python train.py --n_experts=256 --experts_per_token=3 --router_score="softmax" --routed_scale=1.0 --init_std_router=0.014 --n_kv_head=5 --head_dim=32 --rope_fraction=0.5 --attn_scale=0.177 --init="normal" --final_lr_fraction=0.0 --train_tokens=335800000
Below are experts of layer 4 (counted from 0) of a mixture-of-experts language model. Rows are named router (the router's row for the expert), up (a neuron's input weights, with its number), down (a neuron's output weights, with its number) and show model dimensions 0-159. Each number is 128 + 24 x the weight over its row's rms, rounded and kept within 0 to 255. Numbers have three digits each.
Before each expert's rows: a language model's description of what the expert responds to; "raises" lists some tokens whose logits its average output raises strongly, later layers aside. This comes from a sample of Wikipedia text that the model never trained on.

# expert 50
Surname and word endings
raises: "-", ";", ".", " ", "–"
router:137117095086091120119132097133112123125149134105171147131096119152120115176134100114160131125108177141137144136157095127095129133146140121167157095146133136112125107140147121113091159176161111124135129101151136127126125172107099100132136132110143128142131121147122132136106119118091140111170091091074160117157121100176118159156127103126118099063137140120147175085151084124123166175106097122133152169100145131162147078134072134124132130107168110148111112165148124142126137117137101
up8:132131152113073159120122139140106119177134170127157120129137110137121141168097129096103171171112121128164106127146137086115131118113127107113133076144119161092128142145111138153140137180146123099112172096159140130159098115102120117113097191129180123136183128108126136126159107119156113149101153153091136099115072116137145103134143093127106142139102133088151106117124118119126164129133162117158132115118126089179148157111087113140149111083122131128142129094125089111163096137135140
down8:154091147155161136181121143117194108111145119130146117133147107096107131147108154134141077107138104102121087131111152100128159136124139142154178141147096156096138146130124117133139091134165136168098112131086117121103160134102130134088135133121117132116139112163090142154116107102118139142144174142096161114138122093089135148122082132130102171164136129112093148141176115162127179093141196123119119133134113120133120150130094113172109097108139108104100111148117094137117113165117103
up9:144127153123117131136095139118212160099106108135129124128149128114161118106155112107108110116100109105173110100139132114120120140109150131116106134136143133164129132112131160099138136118074153114141123128102128141112142090148142171169134145183101133170115126172156143124129128093159146174143174139137100155072126129132104150113124093058158167157134182101098114138105127106105124115129124134110132138103142093096167154110105145095096136141095091119128176136102118124134122115124110
down9:159093134155097144143151142140186122143147103138129174119138129117123165100127116131150107119134181128146128116116112115138143100166138139154144140126124093156109146124132123127147090103154116134151126127123103152145049159110080167136099095077129135103131087130138134159129080145084133112170113142134137142146125101119103134143105082161124091104124134101105145111093136137136148138092109100092132120126123177169105151114162139129124127158200116134094139122146116105101104143169143
up10:086087127146136133162147130092147127111126120132154099129114123126156089129136123111186091136116137146122106155122159114130132136106123179170135105117136145157144111128149112127138121106139113158116149114089100123137109175152131090084129125102102113074086123167192120137130138140163161152134125118159142144177140125119149110143118110118142146094138131154139121138154139092145111127153107117163140133123106102138124145144113084132140134098129149116065109142076035136088113137137109
down10:129162116133110102099117148112138169150152146144155105121124094161130133136138154111119130133113134109131153113136123164114109106125135090105108124071099151160114124114105120145168110130131117074130121133133114101074062092175111182120092135114112121106146109108156145126133161124119169119109123175102129134116136112140166145156139143143127098128125140150139089167131139181133120135156066130101139080148116115137145105166129131173155086111126162097113117149094133142145117140166177
up11:126062170134087131102132156121178121136124155129156156101142115152120129111134140184068137109139110118104132125136133166138151075140134122119138135125124130128125118111095100155128146125136116145112144174118148110110146083140127119101155131120121126133132100116098126150189121126124194143120074152153119148153091113154097130148148159117181186121122117148094161109147142117136115111133120115101132146106164113087093155152104128117167142152082093121149135126107119125142133123068123
down11:092147124175090113090107151101138162137120160164111129112140132129105103160112145113121134090117113144068130142132133129139147104128162156138095099108127153121150164153131115069105153145095170130136130152116147109124126141127153169106112126131146117153158105096107167102142129109164136135137157151146119128129126119116136113119154114153111138106114131090161159103081126123122188069161136124110132105091169078122110095137118125126111160192119173111148124100107151146087119145151110
up12:134128125117137154129169157129125136126142106128097096154125127138118085131124163154133148140120101130170105108102132150119163118137114139106156115123091102109110130123103113119139128070145110134098132115075129100153129157137125127071132108160170115126110155122099127129179164093113114144096166134084091139113144127139172134128158096116124114100152089156128123112164128128135093151148104149082133132106105148119086151126139115153116186102191133161143122149130098183126153096177147
down12:131135128128122138107115141079081173098107140122143127182126139187155129111114104136151091106144085130142107131127115133117122122174096136127106138156126149130159161107087097153142142135147079136133160137090160146151124147093104131133085163129138137138114168154099165167165163156107141111146155128111096129088192130104109110162133136134151104143107120111108110145162112128118131113151099138135082114134139093122159120146141081151106160096096122137106121094107156148100147115101126
up13:132146115079050154150123081127113120125127109161140150145158065116159113157089135092154166119109093125122132107161087108102171094112132090112130113144087158126151128099116100116126169144167164111132111125175157122139129111123141168106086122120170154098134107096121150143169192126130117138121123104158137101120140153170130153128139106134152126125102136131140096111140160115092177145136099169147142150117114131129145143121116120124112132121120100138143157121114118108142148145098130
down13:135078151167156139105138156130147173115161119140092118143106116068138127098110142135134120120146124127117112106085144179156117161113139097113139158130152142105054111125091119129090124142087155145092163142094107106145083101121128123130108162125108133101145147177131156106105146116163123115080193131192133124134108134142114109133144148137150134154089144120168116123096108118133137105165167118150118137161136157148109083138146155136098127128137137123113109139110122117149113133101138
up14:098073127117117187142143137139150153132101116091148129135153142142118122117136148094139075149142125112106173121120081125086137139129125160125125106136101143124150118146091162137141132161152167109178115137134094109122119114130136138074128154126116149120120165120140138159159122142141173132108150154121108086139121173149139141091120108097151141132125128174098113148136072171119147114113137142143160083144108140083106082157100120110116153129124123167110100105103114126171116081099164
down14:061105129136112162176149099112122136146131096113136127147095132136151135078148148155117126117107131144120152124174133133135143134118139125157124116158058114146103116101107086115122134150093106142129075153162151120100104098123130121087131104139125136155103136164129126081151107154154143146116141131153122164118173111110199133122130116165148121114100147140109103088142122102081119085127177171137124122145133169174160088126120145120123156107106160108126139129107138105128136122131161
up15:094129139116125132085125126150179166137164148132144128140115143125088117144115117143164119121134115095084115132078135103107121148110116119155122109089091150158115108152136155133149124126133159129111147147106111055134138105109109132128132154143122132155119063144129144098131084170166135140121131127117141133166126174125153145161132153089139094150119108072150131158116182091120134099139113133140132144150156137092099167148121161138123124119092107135096132147118102128079110182098163
down15:136081097130080111161111123088129123066124107132148137145156119100126126110161086116146146083115116139161062117158168139135116131169136181140123119121141076136099129100118117123107116107133115132139195131119138142152134086144072171141134131090152164104123153128093153119127146123149134122086127141138131139165137160161152152117115103116134142073099135114152139124135101116162141122138111123140141130148116120149149128181148096131158127149102155070096110133118163122133123143140132
up16:123123154105142136074150109111078143156155124091145149149120106128134106098126120102135198134120105157159127139148106081144137129117111154150153108166154108153109120148092099100129171113126089099159159125097131097160130153121144123128148138132112146181161127158127117160150150133075139116130108134147080119161114158121169138125125090124111116114134119097118136110160132138167054113166122160133122153135104135142114105118094117123148114148146105142093108103119151110118131089152079
down16:124150089134113171083100126070108145120134149073134143128129108141168127139110110125118149107130097105148152103125150130175130130115127106101139104054148126129128105128130105120172123117156116137114101084111120146124141148097137104129102132154131113190122137096135047136141139159150143119147156154153135110138154144155108108139126138159131145163140141113109116135100150111135146128178117134097069176162134086154074112106153128132138134149147130096102137112131156151151138156142113
up17:158116112145109154097086148128132096134121129103087114101145157146142141137137151190136159170130115111122138112135121137137111205143125125143182156116128077133124111159116105146172166146151130090117109146137141118146139115109091131161128095117131166089103119141103119169159093174111084141085137123112122118141158115107127181119128129129105105130142149156095123135101096120106137135093125118131149132089130108112169125124121100144146137098125095118063108162096154141130138174126113
down17:137124165155109131118101117160120139106156146176095096151102158160153127120153115090115093118138104113116125150128149146120135147116130118076149129116078141132133112114167135130120098174123092106154122117105108135141072115113105113113141183113124069142152076125153163111102119160160134106098165100057142157140152152127139101139110099137150147128124149146136158105102133160144165145115136142152112140151099125114138127110138150136126143127113179110081156153125100157100118168098123
up18:145156119094157144136152150115140174129160115142111104117115145110125111110120135133117095134098086130152139102197125147156188135126097165116135125139119116107112141111100147106133161102137135086133127098135102103134106138118101129137165098129152132131113132134154145132133141158159135107122113124126131127117150062141136157153131091094143090141135094154109125116117072135108173159111117110187130096088119123134141175072108175160161132124113161083112106171130115135147128101168114
down18:121142085105151141156105150104133209108124124138160107095135097180095129142115105145111142142150149074123175140139139149135147154109138110130127103124113105166119156153111088146155137105153116127115133098125094127142108141133097127117133126140135123152090121111131160146140163073128127117146120146141137161092135126128144122142115148113156123134129104096182147113130093145120092135140117100138060085163154098138094183129098108170147115146101158077134164125137111121107147147120104
up19:083103109141128121143151131114133134175102139127066110109149130127138176109135085114148094140101156101149136150136131102126149135123094150155146131143078128113113123151131141112116090122145096133125094146166139133180116209100093118120137135137157160161153109100103170104120096144123092109109119129122130159071145156136105135115092121136157136118082170132174150120147135076144112147116093125155132139143111098105101130130144130136116150164178120123143170115118101143134128119101136
down19:112070155102147110165130110159123097103137127145158143134104086135144094156118145160130113154149122142102131113150108164133107144143163110127172105126145095130153147086105137116145075111130113159132181138116130142127127123102084147146159125127150141131166123130137132134133130131126065191125116117112107112143172119173113087153126176115106122088106145125137087143093125101117116108117170079132127170094110129134159129120148123104145160124095146156126141125113115108155088093140174
up20:109142111075136152108151167165123095130127156084120150131121087141140125122103135166126124107135109156118126097108141154122129066129092173130124137170119123169135104121171134152118124127144138168080136130097104117103132147142111128126118113117146114104133125126144132157136137132154098118089097124108140171087138118148107172123150057123141127169129155121125130113109118168182107138102144104171158102161150114154130139116110136102153153092182103151089133134104129163107164106129104
down20:143167145135109118087142110100109058186116124084154094079103191147108092166147109139127126128114147074144072079179133122128159125135128146148146136172110147119174130115126104131145130142125167108170127161126117115148071119156131127127159171127094118109109117143145137127113121139140097097103157124126150105112067127140138154138148115166141097134145127108167127157134115122097139106131108141140129142147118126131141145100109134110108119169140112127087123117122144110148127130129157

# expert 53
Word-stem pieces
raises: "a", "er", "ing"
router:149142106117115139080131135119102165104146149063173146164138124185157125121170101133158095144102151151112143166117137091135117145126150111148164113110155078116151113098117089161119144094160135140149135129162105128143169156102099121155118145157148172137173133142158136142126118082089091089171106093079121126136133116143121106161119095123137152129121117153144132115117121131125138136112080092114114122112132107110134096120120182104147143096124093129140133144134097143156141127131096
up4:102142161133126105090152152154144151185103127144100135118121153121104117112117117093151150103153125108098105121162098107149120089098120142133124133123131108144147129148123173147175108117174174130101159111121106131157153146137178131114131107164095119091113167160082111115113148147087145147121134142157107126129170116115144104123110112127098100102074088132125106076114080119130160142144143127143169166131103114148116092146138135119086088155135116169129135129121155158128108145138175
down4:176119121123112135125118124141136125118123139137118134140127121143125081132176125106107124142126160099214117148128132147093091124104085103127146129152137135114214093112174143082165146114106143137122145132155120093126159154164125148135108126100120131107126145132103130127121124120112142156136104123169123112100122125072147181129107134120129125181102156106085112078082113113125121083131141173182122134134140141127153122088175134099138147142133126100131133108091135149144128117125113
up5:139120178132139115150104142119138154127135065144139124103123147102118171127158145143092170113109136116156185153179125129148117118121135113136148155149145102132125151126157159152134103116079087122123111144128102089134149116117194102113098125113100100142112125101088076095121174123130133114123080149147152123099123087133125112139104153124166131138151123075149136127153132104115131136124124177105089086139115104130131110134110162129084135142158124155114140162100135103122149135160177
down5:177112092108160169113133120117128084070164141143125081097151110154103101134130163113099134129132140115131165130128071101141138139156128128158157143168141141124091141120128148118154123143133138155153131186140106122097152138101158116169114134157110108094114094146148142122066157081148111113137087141136134158114125095168127115094122128145140160121152184118155155108141108147098144108091144115085112114157112148155151104132108133155076106138140130110119137132126126092119139100125126
up6:147187145070121132091110106088166111110130074105128134142100145119098137111104154111129135125139163107133139146147099113105118114131154157155160115150122129144128122129128162156096138159088130152123144141129115139104118143129102106155102146141098152175105154134142114140118113138099183119164119134074111168129100144141138145108101143189117123150099112135122115086125146120137125166099108110122132116155101108173178116148141104123165123167102095124085145115136107142069148147100151
down6:129131128119131080168074124107140118093125157129131118104137140141109127141149114084145161122109134079149126155135134091123138135142114133133159129130108102177108139162138117153180134109120128155112128096113146131100103138153146142111144140153137067118107119146158186114121134107076175157145125136121090163125124085158162121117131099148133096170110176090127142122094144119108122116118130114127171157128145123096131142134133133109192142139141120112118115069131100109088108193145126
up7:115149148135119147097172111102135132127120134107165135109145125188189107187098145116123113107144128126148137111128100143132137150162125173098175112107100118120138084125112173119129157130098097153137108144109153125141105094117136119081149126087151136147068111133107127132084152124120154119119112122114110149104120139148159191133133109119140116131092108067129134152166169122147121156139120139125089114152092127133111164099139176162114147117137109133125138134082116103149149112098100
down7:101117128114137144112132126141135120108105167125137102099131132148147153145138114146112138118078152139104122113152146120111172137134146153101121137141108108118135061083115083153137163147119142121123133107173144130099121100092140129172155135147150105112075147084122128119132166138125157143129144111102134124114126114136113135109126107088145075115127110115108121175125157123165125161176120121180195140124069128128124133115109194143127135117144103139164166179129106100098114118088151
up8:145166102118100132114072100105148113155127115119149121121115159151148173118126167150148121087125094079114144148142161146143143148111121138103136115151126129123110130088137148131146135152153147073137180115166161150092131106127162064111122148134110133147128141128128151152151131120127158155126140115101140143084153081089066114110124139139118123087166111126095105133102148139135132144116103086127156124134106110105123124192131110105088135160140144168171151109138116100140093148106138
down8:136123095140166154149162094103164092112134126118132116133124095133117121145105158125149187153130146175165144137155119137113135115172098107156112144129076120133091162096144126102138127119164149136104122098109120133142112140134168166084121103101129117159115099138160165110128132096117137099108112137165119111112084115183117120076132087086128129141173171083122149155106119150075149142104128173149152119152100129120118123104119098144117135145123163139150113128146163120117125103119093
up9:121102137127116154144116078172147122133103108141152150109159136110149124139133149151098105125144148113123169125130149159143121107106138220110129125178128170109113166182130123084139075125145115113152123105096126106148137082117126075165140144129149087100127145102129125135105114128131103129103126135111127126155090136115070140120154140119150082175097131183135130127126164126134120131091163115138112117126141116166095126145114111139091125169110109125081114151163122129120151121134145
down9:138075120101118117133085145149108103114094161149145135128155118116107120175155092162162154104159161097131163121101108127176121181102135158115136106119150126102141126134167159139136138123183159151131151117156143142093122110101123135100101166130132129143122135126113119153120126096094102162114112103133120168164130165112102137121135096070126171107129106090143146089108136117152135149144094107116141135075112083145146131128124159121109138154142178123120134166090105103095143124100126
up10:096105112099121144178123102067153108117107130133130079116108158088148158114109113086113148157112159124151164129142083110147118134120117131149135157156101113148133149141142131134127118110169126127064118162154132104158158156114163157131098146122129127168153103097117103109113135153163100130135158128098102144083142136136131079117144123094153114151151124121094143156142132107121158165143104090125140087131129124121076126137105162134132122118184103167127146118173123097164118120127164
down10:136113171097139148127155086134130134128163122142134087143140111125116130110144113137121166137087131108176093121129117149209146146148128128177136115089102140151180133110108130126135073086156145131139156129162139119133144151127179126142096126145121131106158053073108115107087120138137124159140170109167121113126115153119162092132119128106126125119126128089124130117162154113112153137143113131114125079119120127121138134166134120151127073134152084148126084108100129092118137139148128
up11:101135124128115156128106150136125156126108148109080124135130134126102178169097104096116121100110105094133122128181107106132092149109166150129140105137111154174129132148134103135108153080165124109135070145099142124183161128154114167105133098089133093127111143124183063183093110120102137113094139115148132129133122154161105103175138126102127142157113104155192102140127130142104104133129147117118137119124115159134134135125158145175131132149105137134134136136106106112121111176112109
down11:135172124125157120184141130136101148136099096149110113135141154150124166112118147169088145127147092135098135083136127137150118161091164159136137107162133101110111136137169116134089102096163119127156112146154123147092108113104095141133149138126115137160148152153147145130107111155152148153110095121135157172136114105106122077167133122148111106119123118088130113137159156155074115106092164131175123090086083167137154115104147131122098115124096110116098129131137087130138097173133101
up12:136092172105129112155123132133142159123112146147124124094132116151135100122167117112132138098142210074139122155155120172103121128117122157108122122108138126129085155123144098114139092121073146110151154111102163137106101096108134107135133169171095152118123107157081153105142127151130129144139085132127118188091165113082137151108136145122104137104123159137149108128131083110165136122149148152137151088086126135152121111114104128139168139136097133124168100146143162100083142122119106
down12:120144129116101121095116107097126139135124120105204151181110131124090112133118111148104124164139163115141101118122113106136102116122106124143157117132142100077167089137117169125145124120134140121136130116161103147114127105083122181148134144151083120117122124158129170086131118152135134138073122193125137118140141137142147128115121133151132129142203103149119092160141114163130138116126151144156138081132086089114062131094103152148122140149134087116097132127140128151139147102141170
up13:059138136122168107169114118108142153109152098136097075125122141129160127133105160111120093092132090152126112122127155111142141125134141163144134112146191132158131153092104134148126128108126139141106179123117109121141113118112133089122153142144139095117152173154134122103145125129162102159135140077173154113111141103076133122141132123106137149171100102094119108087139114109173114177141108111123135124126130158090126097154115088136116109111149161132130091144131172168147138153122080
down13:133116105096150111160111121148149124101122136115137136156140115125170108105138114106125152083111084129135100115124133148179152143113171149077150150146129158138146159131142149168163127092136155141095139150106129140118110117115065111121165116115099135114122102166117100133172154126100104120095095130134131038106140121107105118156163152118157154146100139094153122108133157132101141187156127107107133117143105151106157149121161123144093153120115116160121108135150172111082109134121122
up14:164118159167133125100117149161166125139138145127131141119132106188122106105155110105125126122107144132115153135123142087152108133120114134119131131105132118149099116164129135149097108115105139090116107124131195110099122167142146113072152150128134127096121168102067150169137112109133152162101100132143125140097105146123120108111161178092122145076097148138108171155148155156094130148121122124142091112143084120158167116122094133127093088111170156123135097112120166116137097160136096
down14:153145112108151142071094142104196177115126119164107110108147119163117154086117148149156115110074150154099158130102121104139123109129073146127123119115163135130139100158134154155061154123140113121087139090099135153094138140144091144105142132117170168136129150115096118129123122097128159121173092164147119142149143138124141104120139125133097140161128152122109150155127160107111092092097145144113119101124127103135125143095145112152116163112087119193154137106145123116134138122130139
up15:114140123111150138144111101099142124084133103153125155123152151101142131121095113168068106114100070097131141112144131124112169142144134122094111114122127138137137117120109161144135156118136125175101130105141128103127150157148145131134137123099174163152104136136109126153111104104160139097090136157153159091089130165130108093094113120167145170103149097117155087114112160139125109175133129168145123085107167150066119156094164140100157160137099168170115124109126133134108114145129128
down15:134130135077123134152095081106160148117143130144139178131134150146108117160123174132102123090149138114141154132137078166097148188189119141143140134153127094147111138144140130137153115145140141137107133105074142124116099122162103107129127110104128127153138096150094135145131117127120145098109139115131150160156152126075140167099161151164151112112156103123174109118135096164103131142103108079153153149085109148105092099138108144097104151101148132107149138111090090082129119129136112
up16:128100144136113130152139160110127140130178170098159138123155117130152140130102178091137111106123148141162124138140140095104107175140128131145125181122112072172116085140115144133099079121115135120150101134092111169119105100143114120121151139133148157088145130175091096147099125155108110122121125117123123104122138139135115132123112130148138073124136109130137109151157109101164141111165169133101159167103098158126098146098172145092100152119131067185101110118117146155097114129116138
down16:111122099159152126097102174082153131161135090142134123133096174112125187143130182117175136112159117133120140114104165120103119176100128096136153110103170142143151133115144095125115117110146174118179165122085117139078155127098129126100086119132146100121135136140130101110137140145093093149149133135177129116115149115101131155100116123134152123132137159136122135119129137119075108108129159150126131117095101139108128168117119141137061102140109110146102146120158149165098146123084144

# expert 20
Mid-word pieces in tables
raises: "s", "er", "es"
router:157179096125123139128138130139094141121127136080124140129131149168113128126188115123156130148112146128132162178147109110135142092152140098148155128119155109100139085154126107127101140126136138131135112097158127095139146162086103114135123086138138135149138159147139176142117136103135130106143116135071156111173096096126089107122103121087131077072138097150145169116140112087158174123087114144086126160114149138127133107146095135131168132090136125142110120145129138123150182102162110
up2:152150099129092111161108158097106149098105105122137095175149129098129120142126103136145151163158155098109077158132135136093141109080125132120106105113127116133136136185106105100147101131121107102146097127107108092112116151112183141162119141118126131141134191163134172120143086112125146095067132145127102156144151106132149129160110092136085149093169124115138127109130139128173123126133147142116138118140140139125089183126121141167136159115142150056138118117127134107158135134142135
down2:107162124115111167166141142156088127140143139112140109096128104142144132127137115071125110113107116156130182109141171159102179125140118124138071131168117142160172134126143151123134137124166146122146108131134141099101120166146095127126097081118126145109121140129084105101132132179101105174115099188128149156168132116107107115118134127145179143120129109116122124157144110152121121127083176127114127163101116112154082085112122164116091124111106155160110141102128153125107097137103106
up3:144154122140089162083087092140126139110139123160104114152129121099165103120138136153173128088200158106127142131097118118161131147106087178116150101152134105129132147125116112108071129144135113129150167137162126105092118134110109097171116135104162150119112124107089137123139169139181134136160144121125139133159155138125084081110136145108107156076096123118121147129127127128111132115094149117096161117113154114129111096143123103114181134171120148158151107179124111139148120130116118
down3:105116118151098096109124106102129128140129185111134164137122119127141145139124109144114162125103138070119122170158117127101086105094140129186121135140086140118109174175103129138141102116115130127162144099144103134142114115160122140146161124095170136114172137173131123166145131137126132131147116082113098125102080146102132138099099148162092109140139114134132128134113188065181082134169145127095114116130105134130135108101141142140148097151153134172133131162115106143130088101120146
up4:108169142162138116102148178147133114160120150119107141155128109157125158173141111110139130118131133143119088137131124129155142107131088114109168119131160170104097117136075130121138139126142053095144108142161137091119149100121116125093151130092153150128078162171096143056134165097115141107153104139083115152116128131098119140113121163103136168121134109175143088134145125164135154129091119149136141134111115110127130144130133137108153127136117072119102182127101138114139163151124132
down4:106137144120167102128142137133150112128123096118142136141181179174174141101130127134124133114157104093182093096166162106115148116136102117170111211115130108117136120096115138127142133115140121122117082178135146164135122125120115149099118102157114129109093113073072147094131138121106110119139121145085141106118121109137143095143130137133132111172111121104099150107166083128121171165118141109117115135134197116130144147129107097137128144156155132124166118119131130130117125104140084
up5:153142141134135063134119103136142112113116123153101154155116090170101132138127132150100118142160136117137151150141106095148164112162135112148134187105108135118100113140133090080139175144133165120099114142120135099129113109116125133109139171156171146113061118150150117087130125152103110118126066141135158099183165124131109118139126116143152134149141087115096094151121132135083082117095150080161132143170119161107116132133135141113132108139159151128137130107126179108135125137151098
down5:091099125131135129141136136162109144112116136127132103113113138109126103136131132136177143148122129130167110153110129105130125082157164098106117138078106102155105099091076150129131133173133103120135133168154098121141122108123172124109103108151133136138073104143146177123131138108173139141120111115186105125134143143094148182147146105142121160128124104113153131122093159110103178167105092134144146136106117138154111192164129120122071114126138151087141098161146133080134132098143107
up6:160155112102154145128214129138126122144159143118112116122104148133066093130105138150151124170120110105144105127156123135124155108095113132117127128128135153165169087131048097150117114103155110101117095149187127131138138115142156155099122136087094108126079126104122104116134131119112170125118130165117080118162115165101125147134143124123151137124162071134114140131116120134142150144104132109134153166125141144125141073114123122106158088122118121147097172124126123130153145157120160
down6:097086150119111125123145100106118122115159123104156131153111126093133128126147160183135075126128070137106090061133105153094107139099144089155145105132085107140164117069124149129107122135130144143146165108136167136139110142099087129135090148120137123102109130112106144157142103087151160136127159142131129151109111124139142138142111143116150117140114157114142157131128116162137145160191126093141113173109145116115197136120150131160135118115162090119145095129151144174137137104126101
up7:148158109110135113102092165136163119103123185137101117128124133120162153115136132130122090118181143115159121146131158107123130133161113138140132087154147142125132125105139144134134152088113096163097103159145160107113096107129140118138157146139116107140121147136164105084164166140119096121153120159133080115142110133109125145115143083119122123155142132101130118132171115112156109173095147070086103151159165125150129105125141166144063081158124103130124101147158097099075149113134156
down7:093133079082154117148130135115115148135130113141147132080114139152091084167141123112120106147089142122128193112123150110149185147129128125095165153129154129101137108180123146126097088133132106107110120137103119120153111159138140149130124115134137131157160115126079117158154171097164107127127137158157116132137128133096112149108115121110138128136132103135130139129131152093101117189147095160129126116110067176120115119105122166152161146061145112156132122117113131121119127171131072
up8:103110132173112126115095106154153144141131119149136127135126142143114130142118117130125154124139127123143152104116089096157102124164130096136121096149120147123137129122146119141122144131133151156124155069178154138181127130126088102130129091111138135121077083136155113123140167151148079083124115124110134180135122154146133125132197101142060106117165105096159139139110072099121151150108076127095138108170125124106125116118116135146129150076092165139120101178126130123139133159150120
down8:201108114109100153142123095133201099125141151108123142147135106142113181136128134100092055133158144118116116124129150105159103156115135141126080131113134120160140131091136142142156150150120155119143136106098096132111164181121121102132101167131110128089107133157100109146111166114115152116118096144172084117158120133104198143146134117111124162123132168146149144110155122107101138124121129089112136125143142154134131116145111087124116118135146130112123069157119125145133099111093118
up9:095117162090126122144140139095155104128108102100143106106162143153117090122186096103126198125160129154137140115097147133104130145126126146114147147117162134132085146155108105110115100116119143130176121113123130094160105112107122102122131173147097144150120130154127150105155048140118107135150139150164132106083104128116123167076094163141133086137164106101140146160105153146120134143103119136103114149131149107154117150128083152080163146149171139139098114145126129109155114134133124
down9:153146115112133154118130101149137112113099139132115161123107143121165116148137067145118126168131141120133101126108119126085166136140108132132155094120108099124099148103124155096088112108139108144112119165141168134120121069150116132129131101119104101130089177110154119118140130121140143097130114135129173172120127145156093116109155089172111089164099108101133155160126097163103139144130107144178151121162143137110107172121116159098193112099125111144137126153105175149150108179099106
up10:114127099141131092116130085155165125117167134102106152119196150133140118101106136154170110138089106064121174139089164124141143094141118129107148160095117107118138122130137121135150094128104152152109144125144141161169061091150086121127121149127118130150156063157112136118168121126150133104147117142151141162171098122093098135097116091093142121101142120141161165156151109114150141151121163118096143151133118126140127102117131115166139131142162130115120128155111118095129107136142172
down10:142103114149127139096142094085132130151142143159121137106143090135125148095115132153122138127098176156097145124124110137132150152151153146190138079133161106141129090113126125120114086052116122127127185087080127137089103112099121148121126167105156112151120124140127144104125099120111139120136107171157122115152132112087136114213144138143128125118135151056133147119130148153117130116152106117150139129139123121142109124123126169147128128120194128132125099104098097128153141164144117
up11:116130144155149127121139109149113145101125141104162125126140102158142142144129169127100149136139112105131169075081144092157132111158116084133141120120137130100182181165084144151164122140140123138151115098195159112108111154095130125123156100124110087146117143125156143125121143118150104107135105146141138103130118078080134189104094091109103119109125131132109152191153140081144152147135126139132081142115108127119135149159106134132109145093112140135113171103150134103118115083143117
down11:158166143130085147102099100162136106137162125134093115128057083168139127090131153144115138072120131109124091081138156151123159147181099145131091156176143130112107120144144143105163093138152142130161136125175101096126149147149121170126144151165095129110149128100100093161100113142156127100144115124132137091146144132127104122125090113126157132093173123139127113146119120146126171110110129120159145129132124130145152134119115103091147120110089136147115134139106098161146085146126091
up12:133105156123124142119137121157169129130134081096139116138134094122119119157143179153122128136133155134102137059106135123121121123150158148105117123107125113099144133198116128135131087140117116090217158151125106166114099157100106147058111159141124082095130106147125149133108125131118163117134105153119144083088122128135121130137116103152110117108173110128142112106162128162096150149099114137089084139149149140145140131087153129111132120140152128165117139107125152158136117097114168
down12:110092079097099144117140158158103131175131124108144137119120116131154134143168150142159156079128113110114124114108143125130112158110158148134104113133130104108153113157095103162079087186156142104160143136116113155126103121117122161075175125151152158128130152181118169099150165151144173134106120107117118148109113119096128111124125152168140141088153110116120119124139094150133085129127114182129117124171107119110110116179121125163107120102142090122114123123086112128093100140158119
up13:146107121155139106077107112113152115152131108122106159117131091131151122115137143088157117143116160122133125123118138091080144085104141108082122136177142123094125165158111129119118157129148125170155131171121111128107148161145116137142107122158155196113109116101064141131126164156085129126112106129142136096123111135070166152117121117138131077105160137110097126138142085148105137131123171128111167150123123137087119123111130177139115156110162137119148161122166124140096180146116118
down13:111146102160145139139127126156141119158141149119099130095101136154116120100127137124086085146133121130128119167130106137157151085167108125133136091136149138174086158126100128157115137184128133123159119099130115148121144116132090112099149165119090150138141079114120127130156089092152142124104078154139070110129123132131128140157179144144124165083108148123140121108124163090156114124143133111122119169101151145066103076130146128102118168184111116146136114116157132174136140103120122
up14:082155122112109104099141136101117124135128151164141149151149125154117155108136141105166142121074127135145145130166074168157119141127113099157110121094153145133145143110144141130120059131145124110168154127141145144108131155102115099131153154119107108119146107094154120144110138124142122122159106130128124164115132083122110142124095112125118107103129087124120144097203111130142139191159135141151123145125102101127126108102107127133123162116096088164179119176169144052109129141125120
down14:124135115132149137135153144107104131144119106119171132116105129153177121070159123072132162113134113150132159124115147101123138189120151164117144148101122125115124171157099180137163078117056131117162149113056108130119148120150132123125113103116092130138104169141110095129099124132116092107114102129134117126145139069094137116103141128071146169149148131136122133144138098188150122093147125122165123125110155121132130134133141157134137133103126106136136118119152156100092137137151159